From a checkpoint of a small mixture-of-experts model trained on Wikipedia: width 128, 4945 steps.
Below are experts of layer 6 (counted from 0) of a mixture-of-experts language model. Rows are named router (the router's row for the expert), up (a neuron's input weights, with its number) and show model dimensions 0-127. Each number is 128 + 24 x the weight over its row's rms, rounded and kept within 0 to 255. Numbers have three digits each.
After each expert's rows: "gets" lists some tokens that make up at least twice as much of what it gets as of all text. This comes from a sample of Wikipedia text that the model never trained on. Tokens count by the router's weight.

# expert 70
router:166100145167093106118090140124112128087124164102153141089164128141125139123138119122111135116082185130125114136147082158106154160112079103142110148097097099105141111134115168159127122118151173103157110096114129126121121132093137098106101143117097153117149140131124135157124110163124144120138142148136115133117109148137159163126082100123152098102151107087089090133120143133139151172069
up0:138085136094111135104087114164149144167139142158156150102112139110124128134126120109141132164127127084105135135115123133147166102116144106083106121110105077130109143093085123114104122116144140150133055114110134152142101134157113136132125137102064074093129148113141131129138115136143087102151107139160143087157165178137147106156137100151145093173104148133090148151138138134124145122116
gets: " ", " \"", "–", "-", "/", " ("

# expert 18
router:129136124135153132156112073121145121115148173149149132122131159152144163150136159107123125137077127124113100147137118150150107162109120129130115129108126146138146119144136136143130125152101143135164117100107159133159131096109121104134134135107117120115135166102154145086084174154152159165134143132100158120115109129133198132100101109162153077146126121122153144143095121179148190203112
up0:131111124146118135104168105114130113182112148109140117125092123123193154161127163119108113155097123125150119104129126118143118071126143156144137111141142109126129109134163128144118119163146176071165180115122113193138107096159147164093156122146176114130148129075122142111112140139127162133150125129116104137146127108124130174161118135151109134100080118136089110154122149130101103162124
gets: "ing", "e", "al", "ation", "y", "ine"

# expert 115
router:151126101141151131150104092165167113082125147144169140117182139133090150129146122119140111121093150150131121114135116121131110154136107102151141149111108127132130144150137124123128143138109177154154096118105136130129090092108110099101118114100113093119103144073117140118054136125142166134142142160127166158133127123116170162118135116148124081142169108104159173121144141151090178155095
up0:104094147136128129150065115154160104156107185098145141127156121117139163143157123152107134135090140094140152144151126156123125158101110092122117116132129166137142130136115137119149124159082085121121109117124130107156095148104131122101156134068106122138125136108096174141089115135096134140128175137107129134150109131143111141099148128109153135125153146162136165135094107189156195115097
gets: "ed", "ing", "al", "ation", "ic", "tic"

# expert 92
router:135135113146107109087119114129142144129088148126137127124133185121139113153139128133138153169116194132102078106175099119078140135129108109159109108134089111121136107119090141170148102103131184113114106068126130156154116152134141107078112130120148126124144167085090120136105184143135129138141153112121127119152131096148144166095121100133160140132108107127111109123154158128133136175106
up0:129114118184118159134092151106146150139074133108126126140166172150186138118123119113151155168120149104168145105143113149077151123120150083112128125124132096150106118145119110095138112087095137116105102120097117165115130128105094128144115144119149110147142145134128147130122106107162134108136198104115096110132115123172133191128104112107143134124153136094109134150180153105124132130084
gets: "1", "2", "3", " to", "born", " will"

# expert 74
router:118137106137122120096109118142125087100065146110132135117160141139117105117117157099129146171113130151118092135137057135146148143121131141162113122088155142131145137159128135142114104148115187105165085097114161126114107140136109100104125198097097103131108133128084145134125137146133159146128193128137178110144138142160141138157098114125145102117097092132099115106125140170146135131145
up0:148140150087088137133140168151110149144124129128141149150111134099112128152090134136157101138141123170079126161156157095135104136106128125116099130133109161186118163122075090110133130097136100137144115133142147117124143135160156119117169103182193112126148113145098174141116144129103112166130153084154104116158118116105156127106155131129099147102131171121116131128160135119112096097085
gets: " |", ";", "|", ");", "|---|---|", " when"

# expert 58
router:123129127154136092123136138159139107123132143163133118114158145156145152119141171115139146155123169096119093099151116159154126142091096118135133146114131154128128113117148163151121111167098157138170144145139193112138083104118112089131129123106082125095117158130120121100067126144117150146128149102114151077160140128137152131110123077167139075091077105102122155145113139143109126141088
up0:122106141133142088132129138116125126139129132181176201125167141153131115106120174060083115149129166139123137118120137114132107150143119105112158125104139143112110134178130189105107138131107123153167142125122103157117126126126126134116168140132140119135154144093144178138101064125137176154132123107119147088122120084128107144137133141147158110149160149140081116131107161117116121157113
gets: "7", "8", "6", "4", "5", "3"

# expert 35
router:155096112169097051111105116125129137126098116095130139119125157171109116177128126129157164162084159129143085142168095124145156101121106158112101145088126110131112162119106137114171148158150127169170139140096142115144115129112136140094099185096122137151118159130140131101088115122141138125151157100096157139084119144085139120144136102136094109119128142132150134120107120137148153139137
up0:122053119123105102159091125132129127169109138113125107110120198162135173142140144101077119166061127096148119135176133142092124128124084128118112144086133103133113135137081152110117140087109120123109165149120121125140109087085156163116142172158106126118121133161121116132126094094133168120133128118114119136128117125148134136093134117110161144130136134108122139150122172145153134157148
gets: "'", "e", "te", "o", "é", "u"

# expert 84
router:116120127151162114154139100139149058116124131147187115107137158147141130119163151078153078119106111133123149135150119127126124152118120129138133160096109110120150155103128122147091165154147144139150129113116150126127087103123131083100118105122125094130150157075087118068075141147184173131127146126135131118123147128107148163131095104114164091114127123139107159121114137147111170116106
up0:165102147106128121130152167141141101105084147136142152108105129138170131139115137109147101128115114160154143153103144143099159138123142170129094154126142144094128137095162095107126096119137145148147106111110159106145130094149115098145143119142094139148141176157159154085104129180113133163127120108134190079168141096091122099095061154101145128145101133112123143117125123144148140150110
gets: "ing", "ed", " based", " son", "able", "er"

# expert 56
router:094111139154153096105065134089146095147119136136144134111117126122124170124137160090115152150112162118155063117137080123156142137143117137105124110122102127076166103122133124175135135133148154123108120120113158116159072142111156126086121142134118109090134176082131118104084136131152115162130140108135177102111113111118145120120130105155121109091112128095115128107118109126112159164081
up0:121170112118141131158163140137154123108131116101102153118122123107142139124156095117079141139120132097150142171129130120127147109140163148149146178109093143164140123134175124142110158125108109114103091165100110116141086171139125137118151122164138134090113144142114122167125166097128114141156147108131118130200123084098156129156112114130120075087100129140118135124108191170156159110116
gets: ".", ",", ").", " and", " but", ".\""

# expert 100
router:153155124154144115083102164102146134145114137109157131077127103114142141150146162093124138137142158168120062109151146143109150133164132121130125121120100138093135152130101137176147114097106138137140104092087146143171079138101131096097112128094123126097175141122124129116151179139150131166120134125135134095143114125093150121132095091134158100155144137076167152111121140125136125164092
up0:128123100137139076144121135171125130128137154100180130137127126129094167144149110104131108129110160121141107098133112123106160090157117138097134134120152136143134113130146181119127082117171167121132126152164135127150105141090135125147124114141098152156159105125111125159117130159152101124113139102115110108135120053147157159114094126124157091075120114156110125127143201164159165115154
gets: " (", ".", "===", "(", " =", ")."

# expert 4
router:171130148167114132112125083105105130136113155151132149124134111139098083150141109132118168170116139130114104113131095170135157127073118105139116124126103128167136116129132118148091134140121115140153118154137205128138119120080131082078164170130121099084125123151158143117100124127139154095120140113102155123130095119122156143111115085167172079110111077131136141126105131146147119125102
up0:140153141143121130119103099109135157129087113144163163135101172123199129129107117097138114105090106115147096091117118113087110155110146098143136075115105110130173145086124168119154159094094120124117116130151162178120156116142138134097123174133137100129113163110113116150158133143114137141131131124115111118146174081157109118098138092105156107174149141122119109118170107120143125132097
gets: "i", "o", "en", "a", "ia", "in"

# expert 120
router:113134146140140117130090138098122082107143181126162110105125111138108133142150173134153166120106139159129087133146082122106163145137119107107124154114134116112164106123136145160148113100086135130165095119095171122127112140130120108127105174140109085097175133134156153098106132144146136146124125106124185132113081153137152141113091110144138107092089122100090125097104150127135140118064
up0:105128139139117156132154093128122040165125087157129156119133130112118115122098121121129105115139101157114164136109128152106115127118079130133137136147148165132096135129164129112132134140129158132101158113088121107105140149149126117109160120075145190137112130138163126124105130113132170108130131138092129119106104087107140119139142108150180086086123190153155136146113146100148107158082
gets: ".", "\n", " \"", ":", " (", ")."

# expert 124
router:114128084180125109111139113111164086154102109125159144145171128127165146080146137083173155174152151112143120120111130133133140115127124118100129136097080109148138143121153127146100126112124143138184125159142165099120071133141135118103121150143096147100104148090141118134100120160136132136145171132096185122141156089092126118117160092103128102099129119082112103128121144123101119106114
up0:118106086129122157180123144132157094139142097117143137124136117088079116163104168133124171123116115139125126160120097112134135164140118140137149161122127134142110134102105127125154144126121123146190112145136161092101156147101153130122130131129145127098121148154140161088130109153109137166127138104103159124217114105131146098190111140138110141119107112153155144137105138181115111093175
gets: "8", "9", "7", "0", "4", "5"

# expert 91
router:106107110188145107102136112088147069137126144139175152100165177149098156121137162141135119126100111121104116138169116119137203155147090115104078143066098112115174111096126150109128147115119140151138143121113134141149107138124111104116122173124150091113129138098150130091134132135169159162126130113105142131104121097137159131109109103099152110103143114116126109123124130128136147159106
up0:109139126125122143124114129116121118166141130133183081109129134136161156094156149130072092126089125067152127123178150096101118140133137149134169146121087093124097130163132109113114112127121131095109111126103140161121122139136076075098166148126101124123121123116113078172105133102101159125150151154111169122143116074138126117134115114106141116124141138098134125082117144117132175165133
gets: "\n", "'", "″", "’", " re", " present"

# expert 76
router:106131120127090068135100105079123072094109128118120116089150114151098169100141106130158154128103184098079132138109116104126160125125112123142119108131124141123115130121131139190150157121120140158132122130116146148126086120129155126102128147106116143123162147109134132146112127144158146124148150126110136148096084121137134141144101093132197075137137115123157176093090124118162149155096
up0:149078090109089122091111112113158128112135173176136111144113145123143127097131176118134126149127091115085133150115121133128154109116121143142124117131164139129122100103102140110050070107105110143147129124127150141147120119124140144170107171082107125132097129146115089136108135106134112162118132100190145160151133134189148142123094107163142118126096107145109122104142103107105114108107
gets: "–", "0", "9", "/", " de", " re"

# expert 62
router:139134122184081118085128094124159136115092113152147140103125129150108111126111103141126107129150183141101131095157113164110137122076096112159116130111128109132161156109176170155160106126180150094134128117129116133139130122120161128105153165121115120129156159127113108119093121117125114164132127154134124130152104106116135112155118097151183092093103107155124175092129156110171165134096
up0:122141166147108147168141103134131099098121110135113138139145122176126132162125084116142097173124150121132141118114158129125126127112100163159141138080137173159133129111148126155117146139124117123166134146126164091107126150066139144108127152105054167102121123136124173144099124135150116146130140136174155136105084153145174111117162143128164115129148159093127140139104188162118122149129
gets: "-", "–", " de", " un", " South", " De"

# expert 46
router:174125154199143121110115108141117134091103109098153145108145165144169110112116160135114119149104156120117120139173107134083151149121124119156108162096113091122148128126118114139087102095134160109138131113099157117119103154112137099093079161127128129115138150114131128173139119156138110136133164126146120100105143123154165167085097097130135124107143139097092091123137146128120155174069
up0:094127134131148141155155127155147103131101147123116112118112121158120087085108131084154129130087125108143165130131159123137122115105104135104112135089127115096157198108180131127104144105135097143131143127132140118142107162179145111090130164119117152150125114123130109107129107070172164159123137148170123110115175140165152071150154109089153119137117157113119153113103131118165150153145
gets: " ", "fer", "ll", "semb", "vest", " particular"

# expert 5
router:149126164174119131161071081124148133111086145159147129086157140156162141120124127106135115129102175095113128109150134132136189100117128126141103135094114118122150112127134180151124153113094203126137112110113152125164118093112118108097122154127105124071135140131125116120110132174121169182161142132111128126146120135134148152135122131143156100134127153089111107115111132143086139166113
up0:118149114183090106138123137176118146117117125129190104080106083167159110151127091128099165148155140111147126139148109135143092093117135134107129087113126144147123142107136146123177086145121115097120131125126118110093122136147177114143104140142127096100125106126102147165057132127131147149191150096133111098147120110123170128113147122117129129144094120141124133104130082162098133122117
gets: " of", " to", " in", " and", " for", " by"

# expert 126
router:122122098131133137110088100142155119134061135140145125127119135157122135104130110123132145121100156100110134091183150127125178099136141137146154124130125130130160122131122165161134145147089177142154106118113126096169105087103164108097114204107148139112119157131109123114118173154128124151177162118142163146128124085118143136119093102123142104124108163102154136097104120109079147161135
up0:110104116115120162117142137135133150150131087144122097143141127132118175122140122112095086132106120148120117166116110128136157132116134115102142150151070095128085132068113124111175132150147131134132135124101160159131166126116140163117151182113112112132118150114118144115119198119108136116103143158147115077152148105151143065155115132103129171137100155136136132093101083104111147178122
gets: " to", " in", " of", " on", " for", " with"

# expert 37
router:162131138150147105093122163107120093125128146164148147099169159138155120130174155143159140125074135123106097134133100146136147125110080144119135127113119108151190126117095132186154144091139135143111130105156147132160105091132107167138107182119140112108126121135113183134125157138192141117157149110133153097102120129093127150109106102133140099131107150134097128087139115162102138149120
up0:157071137112107120119093142115123167139074138128131160141135139129139119078116115080145123122121147145125123130180101106120120124117123098090138139111168107140138137113102127185118097134120122135130098103147125098161105113145139141161098167103141123117122149143120158122105132148157132106144155108129156092123104076116109120127128119126120058174157111118111120080168120167070151151148
gets: "\n", " \"", " —", "\"", ":", "'"

# expert 7
router:132145128161147118109122114105157085114140139103145144104140131141113144161106146127134103150062123118121107135143108157119193128130106115131089144113103102100149103122115147115115094130139136132144132117103166112131092127103121121126089172142097090098125187137149147091114141133151139189143143114151183123126107102148180113115130112139140114084107102134117158116161137127137142175069
up0:150136133142120113133132138166164093092136131103137167107147111110128101156126101120174127159126126117132115106108126119084216107132148146103148113120132158127127126154136120127182114139098145119114128122122118094108105115121137103119089119124125142143151165154084140099176158112108102121119130091117129126153129112132191083102129139175101101115104107110138169132107153178133118086093
gets: "\n", ".", ").", "==", "\".", " =="

# expert 121
router:126153122158141107127136137111135095113105130127135092130165152137106166109134157115146131156121158108103110143143120174162123127121114089135133157118148137147166109118169133155114093162127153146132149143142199102141069143132118102127135129113094133084119161106118128120062148174129143132129150119100180103154147115138186114109136074125132082083095129122120130145114130147103132113107
up0:106133085120116106179137110108129068140116118182141157140164121108169152122115128131112171122138137123121100120155130142124128113171170120131163163140118147160157123118128167117168173162136153128099113102133147129169085109132148116119165112121136152097116133159137166100115134118143118093171123140104122119157154131127131138152144140100169075126114068150155124145099154142110152120153
gets: "0", "1", "8", "7", "2", "5"